{"d_expert": 384, "routed_scale": 1.5, "lr_router": 0.00072, "norm_place": "pre", "rope_fraction": 1.0, "init_std_o": 0.0, "beta1": 0.9}
Below are experts of layer 5 (counted from 0) of a mixture-of-experts language model. Rows are named router (the router's row for the expert), gate (a neuron's input weights, with its number), up (a neuron's input weights, with its number) and show model dimensions 240-279. Each number is 128 + 24 x the weight over its row's rms, rounded and kept within 0 to 255. Numbers have three digits each.
Before each expert's rows: "gets" lists some tokens that make up at least twice as much of what it gets as of all text. This comes from a sample of Wikipedia text that the model never trained on. Tokens count by the router's weight.

# expert 7
gets: " (", " ", "–", " 0", " 1", " 2"
router:119167149119147062124091171091115108123136155151156143112127153161125103170142092123102138111131118050130121123070115136
gate0:121100157136153115138064084090161138102148155126118138106081102123142097137143148132168103140095102145126164161118126129
up0:097167090090150106159127081095112107131112132075101173092129151105145113081150078139131120138086097143125129152134146157
gate1:111136133125146152111128129115129148121092144115168103102150139131111140128166146099121138147092162109121146143081145119
up1:134089150129126099184087171141135147115119101144133149069101132131144131132131130093139152098110159167114151129092070126
gate2:104169162123110171173169144101142141164133151149135108128149136196132148137149112104103108102128158165142080124156130128
up2:108116124112142140086130111120118133156096142102149089149160149165108125138111097126146127138113133152141118112064109092
gate3:106102128137147103152122155116124169120125126091124104149139132107143133120090170187146102136094114159153125137122112166
up3:118124158108174102176135133144150146123099126111112116098122110144161141157128177110149108122128121134111152098182141170
gate4:154116160128148101159132132084159117113152166197084093129141150117153171149078108118178185143145107128128160169133125134
up4:168131138162148155165108123115136113136120175127146120126128140171136136149156146152144093113139147133114156145119129112
gate5:102136115126149154130176070167103163121102115095122136108114112127149113136093119125113096129149142123152142105156138112
up5:198107083098103115156132174119178185118148121134126157106114132141122136068153152131127075128130126148136137122135138165
gate6:101105116111124119164121131112132089138127141139095127155147118105146113121147114116118138115121146159137126093128138100
up6:171128104150138153088100159109149117155166142117157167118121118151131148140136106122094125126143163156090106169149083111
gate7:145163117118146102148092116093114134133146155150091141132118153121120090174145128113110123136130121131145149155104131148
up7:156150154100133124126111118118116121103126109125072137089111151155111107164131152141077171105129096149139130132115125103
gate8:122126146144176132118129138129138151118113138144085137177139142098096071139142125123116120087119152168096118120094149166
up8:124145124130096156107128129127144153113168147123142142134119079142119167115121126148124167142155092152142142138158113112
gate9:121121193159125133087102148069164128104138126120141129096117167092074147117083084130133110111138117143177100158116129093
up9:131131144161155106094066175116120096135125142140134099126120131083083148126141080140129073083105123129166119099148147124
gate10:102160151105111111136098079086133135126145165167140126137151105124145140076123175127169131096125098108152087157095137113
up10:132153133163154148064091097106129125143124136137119168164136183099107186124107112101098119117107108150108106133137154087
gate11:109137110188083117148157120132124121116132113162157144138150112157152121173082100113138122117105113141116132115100119131
up11:109111163110113127116120096133137134126096146137119141097109091134120144128111152106136139159135123134167129100112117135
gate12:144148107119121113174128070100137130145123131150141117079130096176151124192086121115128111126167088201136099106122100126
up12:100136141098125148101135124153098104105103137139182137150135130154140116139125122128122130124118125162126164159104116125
gate13:151185128177086120145129157148123131148152084092130140138123116129094108124123114119106128145171162082141141139161131090
up13:141134147110144156100107141161089167138121094161094092112141132103136110142135112099114131154097122117123110102143139144
gate14:135141106140100151165117122139136156133125150113100118090084138150098097106160153099098128147115092091131124166097143118
up14:077127107140090130125116115163088128111165122135113099144115129154120125120134161130102141098133114141161141090145146152
gate15:110135128136174106117129107133176087159106128151118113131140098170134164130110160148146159114142105131120112136144098114
up15:105152152156095139129099058129156134091120144116138106135142166183083134137146112139133101130110128131157126136126115115
gate16:120108123132174146115174119146103109114136116103126155129153113134137101146110114155156154104064120134138110172125170137
up16:113179133156116120177156123149127098112140163080120088118140108108157098152115152119113150090154129131153145110119129098
gate17:133096174152157130143098144117096131126094177085134129116149120175134123109127127158112086174072114125130102158119123134
up17:135187106116120142102166098147170102133134139163119134125103098123150090137115125121085141096141177149153134171166125139
gate18:115120153108139125149147186080102124098147123139109124136101093140149143133137148111133135137138151139153098112149117166
up18:109091153157101113129151113105144096149133121152153113122155133103099143106125125148128124125139108151078175130134151115
gate19:102128159108116112137119124109170107132097107133177127125126103135102155134120109105147148092141130145117099134124175157
up19:151153176129132098143125103122155131157146150131138099135091094168111122143204168121139152156141157153136127121109146123
gate20:113121117093117137166153132145146166096138159122103156124121187105110100142101118124134149119140096160113095155176108122
up20:098131131114124138126137118117149119108150161103125147128138132115112127083086104121141191174127111143124073131111098111
gate21:152122093110133114154139154155145121101104170153133085105143125149084123157141156146143128131107160131104084121116117122
up21:129138152133129122145114119133122123137131116136188139133110085125111108144153142140159110138164097160135129104135123135
gate22:134100117136127148136127149118091122119154146101147152154164169129148105141101142150140125154127148136148127168128145171
up22:139099085108124172124138134081142127139134103117162128106153114140119154139111109099091109107140133125133134108095093126
gate23:121073100118162086110123150082158152095142104169128112119142080134128113152086124155136131164106150152122126133155118143
up23:156155114155165141155159140156161119150137081087140145129100154152123095141135167115069121130130154107129106145142096098
gate24:117146117113155099092122164153155093106185118129146113112179135091117108102137118123147115080103111099162132105111083135
up24:145141105113075119121134119144110133138112132114144132105136118107154093159135136087111136122117175138145132143120156156
gate25:158155149089084103115109115128128138135139140164198131131122092077140151126122086129132125123105126131113142126165136135
up25:127146127120111061114085108110142065122158109078157127119149144090134132115134113115128125117152107178156145151148138135
gate26:064126150154138107139085115124111109183156103122104078129123119123120106169144107162101120117120141175130094119140126130
up26:157046161140155173165156107123110131106127135126090142077112133093132108095123134112142134121096076139118153140141161114
gate27:149129135139122127107110100102089110119165115186092147138150098139130145149098075139089117115095141108115140109118143158
up27:102124125150141097120155126130144130141149135150174145142123140097111172150116125189110149159116063135162126148122143126
gate28:118121153133139124138118116081138153150196124154097111118144142140157152132116119148099111124172112110115143134143176156
up28:157134159137149096125152158116127127139163158129110136140137094178105122111123137139129175152159121138135091133161112160
gate29:170102169101099148113129139159142111151160113148103126128144092166153147145095093117092097105123167149107094115102115105
up29:129074164098103093118168096151118137130113155174095140169121139115172122159100182118132126169155126112158123113119083094
gate30:140154111100126187141131127120123118151080148137150140106112151143131113151117111112115114159104106122125126118127159111
up30:138127138150148126152137156126125158090115125117090112114125136137106119133138173124159082092130107058136149077133159131
gate31:145065093128123120119125123145139114092161157145140117159191139102100113132155156150157158108134145150142117122133149131
up31:132133083104096142128123172159158097097169167104151122132117127112107126153154111148144114172156122159090160165117143135
gate32:135097129109069096102124136081129111083098131145148106149158119124106125136163102136106159120127109149134123173136162102
up32:152123112074096132135112107081095146100115097175126129129107134105105183106148107111149130128165180138100133114116127104
gate33:164135139141091149137151103109153134124126088150124148121128140125112123133087135124118137131133113155148145084127117140
up33:131126125132152105155119128163153151120114142163129138145128120171129137120149144133138160116148115118142148149117118088
gate34:106138118130124156125155157150115152129122100098128114127163123073124132146079158094105137082108100154134106124093136100
up34:116179128136135146113172130133109100156111136126118126095159142107109114155130130089133114095133148122147163108095131160
gate35:167096124098113139120103169115113133095132131100127105134101112092138134103149134096126120114118170114105148167136114099
up35:096142128179065144147141160116114109124163153110121161102135173185176115120138132159152099093121145170117136186125156125
gate36:139106133085152142166116136138085152161147139102171103112124112116071192147143110155112109184105149126128126080129118130
up36:141112179096124153125130135125148135151095124128177111093129101132107174096167162117138144152104136159134153146144125162

# expert 5
gets: "\n", " |", "|", "-", ":", "=="
router:138119172118134144130073130115129138134119113142108152100132179102122137180133091133149132152126112113124115087122149105
gate0:110156124159122194129113102106119099150151166097113139074112096131132162139153132109125132151137148140137088111091141138
up0:124144143145136138125069097112120125140156143132093137115126161127129109156122148100121139159159102140160094104155185170
gate1:133091114149137119137139175125110137142152128148145151098124147141094135117120132165146134141133075145133135119143107126
up1:128099109151142101112083127123157154125107129182157146163101146127121139101144156137108144106123120118097140069109097124
gate2:109110130147086158145152143098166129107123143107124120101106148139112099177155109131107087149098117133160145138146092115
up2:133156144142116112111132191111150070104145142125104158137111142080142132087104084116149163158167098161134120140122149162
gate3:148122129130089190163189129056127144113131102137092132136092127121132146128117155149148126129114162170146145148125121112
up3:133144092145149113114126098168089121131116153145156115155096130111132133126108128080150185125149100106143113100118123097
gate4:166148140108128134093103148069165116115116110138141109171155127090173180115124113110125105113161129112148174119134133122
up4:113106126127128135131124133131135164144121131091129123103077124151094099116123129123112147125108147149134098131140128099
gate5:102084161143157099146123149138103149178149111192120087118158141104108115115127137093162118132128128128137158092140121164
up5:128147137140134120118151132145128133102148131155134142086130159105145138142161118122093119076077115106109144148139128154
gate6:197125141130126133157119112100137173106127114066110127109133135129123139139132088155142128095137158144159101082101098120
up6:117133129126155173135088131165164142071102080108140132093104102081134183104115122118136153152130150101091134123132115134
gate7:141131152142111112134088127133119167124115143137166134108145150129100129121140123123152136146114117131146135098150160137
up7:107132099142128125141117173185118138113091112104117132078166102142158121149115159147147128131163127123125156154142147080
gate8:108138130126105073122108096138123111130114063084104114093160104171134117109163122143145123136094147132096103132103111141
up8:102136159091172136113144124126145153126092169159093102088143114099172129145128076086125077081164137112115104096140166158
gate9:126131162152111121091070119160103115107138140117167143153114114088103137118152103105131128159146139194122124177117130122
up9:191112136160077194110102137136112117093085085127129106127131152147151131150114131157156124096142136144103093151110118156
gate10:109145114153088161097132145150110151057105134151112135159156102120166147130109135162124122146113143072126149139131145106
up10:115141132125075091142090117136117079123148104073149159129134093102146133133110117162116136133133133148154123093098154087
gate11:121150118117145131127106114177154151127118104143137171106106100091101169152095164113158112112145120122100081129147143127
up11:145060106110153103138146136137119129117132149116129101153156121143164146075121107151109164111073164114120133142090166153
gate12:145122101144161115165145134134110152153136123138141144154133070124085112089101167130143104141119138114130151114134147177
up12:133131148162146120136132105157135175155160136082137103141116096147107102086104113139127130103130111140147128126136097127
gate13:123139122122124106138117135143156135143124150140146149170163098120120105112104156109105142110168104096180133163116177085
up13:146116138124128141151135163128117113163129156122114117115148149125099118132109136118128126131111103100157118115122133115
gate14:110086118055117120149141132109155137133160079112140162121107163116126148110127141116128130113140129146078115110141136118
up14:111196130160137132118089176157095121108124138170100091126142139121133153126118116130138106153146119106138134161132142143
gate15:133137128124119143122106107160107156110118143132135134131137150078099111107151165117100109096142145136159135138114116120
up15:122143109152125149119142098148123093092142106090129160134132096140115160147113109153121128151117094134105085116122151147
gate16:145100106119100162161124094129129111112126116120139088080121120134163112159073081152127142123082165146140110156145127117
up16:137164106149120126114152144103121108129123118131108130111161108155149144121155140144114169118102118105118121118121144175
gate17:110135132135121134090116123112156120143163134143154139177140094107076165135115111159151131110166118115113120136146159120
up17:113073094109157115161104095090144148128119152146092147112068122139141136125124122145126117162048148162142118140134106169
gate18:142149164120094114146107142106119079118153152154092157121149131175123157150148116062120198088129102144095145171139135137
up18:144164122172138133148085137103133112114133110145121159163134124134103103117171121185080129126138091100125110118133111142
gate19:115128122129148098125133120108124144112124070113151127126139087158132109099153124136128144132149141116152091148114146147
up19:116134146122114165095118155135117123119142170161098135137157172122128088156108139157122133129106141114140141122134130153
gate20:088119148106162133152138147153118154118141123141139104143100100124171166138174128151104131120134154174122094173116112110
up20:125154144127138130159205122113131132154135109142127142132102119124112132139128118142157143141142112148111085084118155118
gate21:117126104103106138140142112082121107132128063115138132112146135129094131127121135118147136123104091145104102170163171141
up21:141142118117122089097172119100167134115153127115129149117153113114124138146105124096156119074133140140123104117164132189
gate22:141186150078178072096144085148160156164090124123122119134121111104089104131115146139121144139152124146114107179136139110
up22:138136183118156110114172107180119122113120102121147116137111161078126086151113114125126124114095069088123100101086136124
gate23:124159150125130134136075117148178138134115168106154141155183134117148118107142150130145093158159090138122117094111160099
up23:108111098138083121136099135148116138101112131141072148126122148128107107143114158124092104091097159125086144135122118142
gate24:124116084126118142132150097091116136146109100106160170175130095105122182161160117119116092086126130145127153130140180142
up24:154136133127117108156096165129148124138125156105104118151120157145115111091135155123116131178120125127108147151091084100
gate25:128137128142106132136165145129174129144129123120122091133147125134102114096135153168132177130156113094102152136136153119
up25:147107135131163138112061147118140146137092186138123154132111139101147142146155116121130116093104112139152083114102087094
gate26:127129136110120156125180118134146162130182146110089121106109159096154108126090138125106130113140113157158126158117137078
up26:160106132193096119125113133117113182166115082116147114119183122111148128110107128059107084142121121109118148158202100135
gate27:122144116129165101116139137160133134170109086140101120133112147121131123133092130117135100108055154158210137116129145135
up27:098179130115090106121162160128148120143111104103095174122102146087119125124115112138109149123112124118143138136118122165
gate28:155159161108137129166153117121137107107133109136133133093150128164111118113091141121157133133148166167150147159115142135
up28:147195147163120110178149122126137155151100103156114165136119148178119139126132164131105115109117121104150176164120078139
gate29:145099103142156110106141129133142122115114153130124166151137145137101117135118064158084117118159154126070138138139094093
up29:101126148120162099101056100166187136135161151100113079181156154117104098153158146162121148125127125098101172137129144135
gate30:182070116137112174140132130123170173144146082122133133069155140182157105115112122170140126108137107116135125129146113139
up30:099106170184086142107120129138115170169122100084105075098121098146132193142124151137127124164128149098120141113117156133
gate31:091084149106080136160134111144144152094131097150159143121146100078125108100137164143158090128126110129112137097124109125
up31:081111150137079141133100176124106159115153147105159162104149145106093123105116117121152120119099169125123127132093129127
gate32:101128132127108101094136141151117172082174142114160129159130141107122134143096155101087100180108071163100111107122141123
up32:134115110111111130110136161146122158088155146117164104142100119084125073138128140142139064155105080149090112125159124161
gate33:127129128135134102136185117078122092122130130129150131144150145157112140130158141146168161119133130115114114162141153127
up33:105113151117145077150150121110130088119136119121099116122131193095140124124152172126143086136143127150140114185145123150
gate34:158082144098108107143097096140108142076108167121162137156128128111077111141139188133144143162124103114127123128157114128
up34:164095141156113107164107111114137107087095135139118102145155094078161146136144103131079117160158148129137087109123115097
gate35:144111129074144105145105096154128139048141139085141122134122141119110163129155162127123067120055122118116123155142142145
up35:141113143178143142147145120121093131123115157153121111114130130160108192134087154117112110147144096144149123124123110112
gate36:143134137121101145200138117144139078107073115143149145137134128111112157109136107157155155124138145183145145115115131103
up36:126129121106141173185175117126161061075112123173123103123116104133114172158143140152164159123137148131116168116109166141

# expert 4
gets: ",", ".", "-", " and", ")", "\""
router:115143135122104110100109144105105138130139161114156120150125145123136139152148108109126094138121142127150139101122179121
gate0:118115082161135133133122126118141099124110130147129110122135135145068131124130176125161134119099098158159175169113163107
up0:132107122170166122119114110115116079182125093122179152089130125176124151119145091157131158129166119101130129128101162170
gate1:130201162134147136095095080125129154154097104155139138128119136154113152152127101132123121149150143134137146175108110141
up1:140155134149102153136126122147108110088116133145105130121166103124154154130131139103156102104118108168148163145120128130
gate2:113136129084114147110144128131148156158124130108134136108121174129118171114130140112086093095148148140152148142141107122
up2:137152166111120123085152137165158111127110114145132091106106143120096124121135146110109125066077153102137093099176168138
gate3:130157138141163087125107075124102148102131166154116136129158118134116112130126115138163093152113118126144142153181101104
up3:129153128120115081121096123096135144082165099150092100155168094116121148178118144110127137115124146132144145130179103136
gate4:136127140124126115103104079137120126124144172150116134159139087107102117132145103147134113089134137157166149151083106127
up4:126108116136099155134110155098163118116125152081156117097154094090146138142115138061145101156113123132173100149177077146
gate5:099140115108092110132137140134160130154149125153171163145158078124108117138124104134063127103133099089130130072121111130
up5:144168145135122145196111104110137137078109112137149157128161119142115144144141172110090148144109068131172123131134146113
gate6:133095132166133138132131130084129153185148143092121125130103114123140068142144126188115109131122091138127175142093139098
up6:130123141119146071115126136143139091094136142094127091100117095159144137151113124154120109149109111135167130139104126088
gate7:130107116088072116195137166150153150165125092150147129124098101129111112121102146121125130102138149107129116152134127161
up7:176146139112157089105136139096164188105121119110084172127147155112129113149138121125135096127154133128181086121146141125
gate8:151131124121125121114126121135183178132152175118151125147152173108139080105146138116164118131124122101119155112140133100
up8:133103158088140132084131141135137137122114170112117122132125121146170127103151120182159117126177109150100162114136120127
gate9:133095166149099152171129129135120133133091149123129119152113108091144130156173096133141159167151118159107120150124116121
up9:116115145124155114105153165137185125124114146165117138137145093133146132116136139128130132080133120141117106139101169118
gate10:135152100114107116108139112143094120101111130109187138087128157169122135134087121127097137108136156150171161156159118145
up10:121174103112126103155167140143134130138106140122170116125130132133150133132113154133135109136129118159147163145130133131
gate11:135128151135138147118158134126133101165102111151083138126143110129093182150129159097161137120114097127104163081130115113
up11:089129141146148103140115156056125153108116083127135128134142135145106138129172139098161110091166088119115129125140104094
gate12:095120122100104127141113149117140159143119086131139102100154148094119182187087162105142112089173078087146151122132100137
up12:111113133129071135146129127134156148126097123114105094104163155083122168149128135152139121114184106131151125152132130114
gate13:142110142120101158132121110123075155156166168141139121100096158119163121181127125120142108129200128152128168116134121103
up13:114105099086144122117151163109124115149131120133147108107108093128150148127095105159123117182194151143122137151139145134
gate14:132135154125125142152152138115125144085152116151122153149150113104122126093092117147143070144147120091145095133116124118
up14:123140161144140145178171160102132118133138135168122139132081125072138126111132138120165144148127131127148132157133141138
gate15:126138071079157098100134119150075101119123170157132131113132113130138095171165126131147093122121149133128107161138151120
up15:168090095117100151097152127098180118126095152094144116084124173131151115139146134116074138159109149129141160113153147103
gate16:137141126125154127123127131099141110142172124161162137105111091115130156141181144139136096126126095158134131103134137087
up16:104130146121079068103120133167140127134136120129111123122132107147084128089151135142134167137125099138145091109078105165
gate17:089111127129131090164149180149125103079115090121119124097125081136079121147154092162121143149144122124119128132115109143
up17:096129102149122128080198098122159123116096155119122138106184166146152156160105152067113132172171079107116065161158118136
gate18:152100144129135118143146160079121125095101150122119133160139139097120126082110104147143127151110164161101131143132094103
up18:136142082114137106080086107140133164161114127109123136148108126123128126183120114104140125100090139107129131171147111129
gate19:102144131074133124111131100176170097137115151100121141140150167092134111132127124109101134110130106141118132163116135124
up19:133161097125156129125075139146105143186160124088106145114104108114183156142136104150142102138142111130107122098128112156
gate20:135114109131150118117176165068128137145138123103122129102140128121104070103135132107141097163130149107115093126134090146
up20:149090140127109117093144163118118134128153134121132096164093120159130141109131125132148130094138148107120147139139065142
gate21:095131091143105124104117149099150132128119121122122095132118068129087088115121102090136144167131126165164110145127121116
up21:079141114129119126096105156109169095136123110136100131159148117139127089161081137083163126171115141148149185148154131128
gate22:140109174111144098093109108151130156136125164136136143116147139109093133200111187109054143142111141143149093165160135161
up22:120116133123159108084156098132133157137130119132147117148166110113084102153140148147065116148135097115107153077125147176
gate23:132101137131132162161086115116134124126115129127126124104075173095124135063115129151107093134134111116115155147140140122
up23:167164124112155107101113103145134132150109148117122132137098116131154120138147119130119097169159139111170105118125125108
gate24:131134090099100114156138111091165117089166167123097164137104160120118089130132140118157172087158126147116136196120071117
up24:139094113130119113131121091090129140144087151169106083175138156092142116166097148148131137154123127118142126113148148105
gate25:095119172143123145126139150100125082120135128120152139107108070090129130158094142117161122162122117153114120116141139076
up25:162143135131149139146088093132148156127083111148137127132145177139137158129139067123112131123151093080128161121129092118
gate26:124111137099140131104131094155105176145122155130139076137130104137127154116137155118114114123075101110167122144142119113
up26:111118087148158113108117149126137151108130104127158167128152147156109142104109098173135149122120127141097143183116111144
gate27:137133103100143116111087097186131141157128112177132102107130116133102144119136157137121089118066112131101120166114116167
up27:113143143095129170142123105115099123118139116127109103103138180156133140091153123155101121123110154116122197175119123111
gate28:114146132169139124127119123120152088167102152134099100112121148156160118116144121145135134119143135119111129202082157132
up28:124102130095125170147188122166127126087148090166092175144118135134109147099123115121117118120091153130126124127119105145
gate29:128093143079123120118154130133093147093143164144089112143173102130092111156112085150169115121125110159109132135121146100
up29:098093137177151123155124123086157168129120121150118132079100127158121147115108181097111120113155087092149129104159146134
gate30:105137139127115197086095073136170109157106113134132125134114128144174114158155138134137151117151082179113114138171123101
up30:101097131121115148120159100100145083143145113110135144144105147154171140116088137097169142117121107153111105149165154109
gate31:150114153133174096138130122111124118116111131167137157157141139083148110127132142100170141142112097140142110119125136146
up31:121121079084142111117088132139139155135091134121161135110109092169123142136154152150149118129123099106121145105117090127
gate32:136149111119097122136134161123134160122153118170093136124153112211123135191121138113145111189155133137168129138131117118
up32:117126105078152116220125118128111094181111112107141132118141118098136137121090074138061123106080091113090145122161120084
gate33:131070109121116125106155113097121110138112095118136128171111092128145122126127103150147086139115146132146097173130130113
up33:130172116138137101124066135155165171141138109150118141144131118157121103130133105096107117109143112123137158145094157150
gate34:113151173110113116110120115117082136088132155138116163115133131117121160099121154097141114142098140123155073120132135130
up34:123126146122140148098123118119157136119125146107124148141137112124135146161110146133137113137129145103144117108150146113
gate35:161086150105135146128129155142139144123113111128110114143157126142157096133177162129139095091153115111161131127128127174
up35:156112131142090126098128139141095106118120133139125107149150105154113138139104165172147127119158126122127146131122155132
gate36:080101137166156138158157138109164098151181147132107107167112086132141131180110079120126108113102137172126097134126124128
up36:176134136133123137185143100152117153126129112104114119114172127131144129127141153149105129134096159134107134118138121135

# expert 2
gets: " the", " of", " in", " to", " a", " was"
router:109169130155111107114061103109106152149144160136164119119119148129148167127156105133110123139141089110127105119090143136
gate0:144095079106138098135088112099125157111153150159129126131096125130155082098144103119099153138163142137110147094132136091
up0:133094151164184102095094103065100153113155147173131136117089106091127141120100128090104154098140084146130134101114133136
gate1:129090127128147154110108113132142129114154081137129163123160119126138131076125122147121156116148121128130091101144092124
up1:131110133116111153107115146066155095153157130103119109094193112101106128105165107141106081120160137125129127115106095168
gate2:139125108149136154157090146101115132123144142148100175154107115121105109185130115114121151118143133155125122103167130141
up2:132114105136166156139128098133146172136129140117139111135124113165107121118155145124138112138141128140090161107075140119
gate3:076120135124125080134126173130097132124106126139108105139137118130087101115183146101113178125164162125112139111165150118
up3:138095159126129135151111137181145175109144112112131167132160130096133112120072145132155127106130130115137121133072162156
gate4:129132135127146162148109137158158135099126154120126163091160076059113101155121090130119120122143104134113147108107187148
up4:154116128058121118100123112123128134169117128128061124155166165140120096137126107142138153119101151129122138121125127109
gate5:168121104106144127122163153138130204155152127119130142158096118139121164139121108157155135122171149144146104146109131153
up5:134137119198118085095086166113172089097106104121128152136129115126123097132145116151143143126128177111081135122122133149
gate6:122138113154146154111104117156155119157111125131142128117135099131147116150134125107103146147147086128116139189134176119
up6:148163133149126119099102111158136141158156138119123133101118141083110106115136120154158140117191106150170137090147154134
gate7:166137118133106117144092075130118102102141166123132131110141068095110086142139129178124141129127168137110095125111138124
up7:109120125113160121103172112112099130118131135137090119120161162106135139114124108128123162142123114176100122141102118117
gate8:120136186146143104180164138200124073131134148098182143104111081132133098151098117106110100136139115148085138109178126156
up8:119089137146088102129154134107129151130143122113133142131102178145118121118189094098085176138126163098148154094137164107
gate9:136134125122115122125134105128139156112105148146117135106134109117153117110124149127148139153112185152132079110131118137
up9:111144090142128152119159117133100112095121110133151137141103077123127093115131136088094120114108153157133136150087148136
gate10:128139154125125170161113081117144139091125125111131105136126166155119136102125126120120109117099153140126100143158093106
up10:149142096121147118134146113150120114084134138149115132103116137133134142152112114102103077084144108126102164120132131131
gate11:133149129127142123125156147083115175105146166119132143101125139132114163129145122114085117116146123137176097145150128117
up11:143138101110158122138128139150159118116147079130148166087101109168123097140099114118081103121083125099130129171143087117
gate12:162127151083166115151105069134151135101128084112092132125164148148104116127120160106143108103069140133122147147134164138
up12:151103120123081114146092107144152157099117108126128097122164145137131094144104158056147107135151109126106182137153173152
gate13:135104137149133114122145117128133115128116096122145100110127112098148131083119106105120124103111128164157122121147119122
up13:157089084102117124079098158127129168145082144132095127098118160151141145145145113126135073143106146117153125043090120155
gate14:127134151151150137150143154133140155167086126141145107184146105152118096108111140119117105133154111118161142132129154124
up14:125144187126126132101133131119110127109112173161123101132113130191123122150086129131145100153156161145110160164186138091
gate15:118093109161094143161128125141139143144065150098140142145117143124105136132127127143111104139113091141114185163138130138
up15:141168152144116092105149101140163173100121104136095084149150104091134122114109168131115122106163150124099074115159151114
gate16:131094112097108117107127110138138130169102107142143111166095104179136123129142094125099167156132134161108126120183107139
up16:151178196148117132118121119154134135143134126093157115153101122142115149178153131142148121137179130144135137136155118082
gate17:128133089157107142164147154117137098090099129089185134093149126142100135124147100102126162191125077113136124126140115116
up17:145115122139130168124145117157119114109124160135141118112118124109102140115100125113143134131145177141087116145112071136
gate18:088094144138124154153116123106114159097152126122120141134123122137118141126161126171145136081140125123134125116140101088
up18:137132123110120143152082084168135085118150096190118137111123122128072134135099129142105109201123101145099117103161149157
gate19:100125095145176106129108140121101105107152112130098068092119119134105109087100110130148073159147124115157093140156134082
up19:119119134115133144167111107112142048090143101134107176120150111166170097090093135136102116102142120113142132147140102100
gate20:125159160120138117135114112107109127143126158116153086137103154089117124150101130119132130133106079144171148134157157136
up20:128136169109123121095100134176086139130138125133171140117116153141161133112084112116114128110105113130112136126141145121
gate21:128130139137188147169138103139122145126102152146166083138175122119139147124116120104143137122086147139155096090140169100
up21:130135123139123128109139130145121150097144140121148130134122164105169147153114134093147136130130083059148159172148096101
gate22:133159101143154138129112116110125141097149083117152158144122113117167162110108116088126092112150136115114142146114103094
up22:153109123140137107157124124127156113114094116106090113093141111120133130129108129109104107118126157122121121154147100087
gate23:136121122144136082169185103162074092143106147159143127152165094097110143142147115103114116135172161132116083115107112174
up23:102137148173145062163169108170075114150121198133150134157127117115143135166176111131126123144168146104129113112142129183
gate24:131143104144152139158152159130116090123067126111176128132087121133173151109167103110138108117121060100140084146140118132
up24:122108107092153129140125078125112132102129102113116112076128108125155106091095111132128145130128156144091093091125122142
gate25:140131178146191146120115153121123157145111165112119087148135137139154104134100184167141108104093094107137128098191108132
up25:138131096117116153121156102146150134138122163133186135150090125129121123138138160160149117153138110165099086116175150082
gate26:152098106095090119152112119120142112083132100126162132123125086129156155105123138157148149111121146147118121127142097173
up26:142127179096115125153146076119145140155139117117126131117122095108098136145137120150157134129140114127091143140125106164
gate27:157140128146138127145112131133119133154135128167115115089112143087096138154132130163127130129127104148127149124185163149
up27:150181111121101127120127126128105131158134166161106130124123151108123156099112108138140156113114107132145129123137164115
gate28:112151137071097109112139141156128134155166115179093141151136117146090111095123141153168119146134112140131108103113130149
up28:112152151126103099130174101190110118145151115171114126152114144135118163122098162170133122166137080071080121121130145132
gate29:129118130100117132170130132154118173154114119087073148130138103115141150164097124108136154122107156129154121135133142127
up29:128112107120107098133150069145099074146168121080129131137101109131099109089135125120148127156102137149147089137124126087
gate30:131120120102153132120133159106156156157126086059127142131139134090142114151124127171164098142147102162148128134112134131
up30:117154133072132114158115155132149152155129112130160121120124102107114120155104129119186091137144093152140121108115088117
gate31:157162120168140159111136152105104105113131162098137185092110128125120102104112107156116109164126113103141098155089101147
up31:067087132146119130139142104150105122124088135135122120135161127180117151129161132088152101118124159142125146111138152108
gate32:130121146142153106119108141081086163138126094096144142101059181129131134119085155118072126147105122203144115141121115129
up32:116136102139152125098095128145165157178176104104161146141168129109142114137098108129086154145110122131112176132107122141
gate33:117114136129129112117057125161102125106169121089168142181148133080149111120115153121118122121133153144122114169097135108
up33:153154075139133173121132147087093180136183141132147101099098121137076148102137086118118120139149131098136103125194142079
gate34:107140085104158083116135115137109132100085145101143167089166036114122162111119132116173143160104113120119128150108098128
up34:112106094087126121126149112130124156094102129115114108143188076136123125104128177112133139101131137123142134116115116129
gate35:154137121156100156122128109151155111132154121135151088085097160106123098162162152110114141104114090084110106121158144145
up35:114086146123132145088176176136145138129092081157160176143136170168147157083130111105116162128138129146131131128123135132
gate36:132132103116081121160139145106135129142146144127137154145169103146131092111102125166097140137127152146128094135138097132
up36:093173117137087158151139151124109167174168165091125134136173142111120139109125134120148132110129113103184086154088154155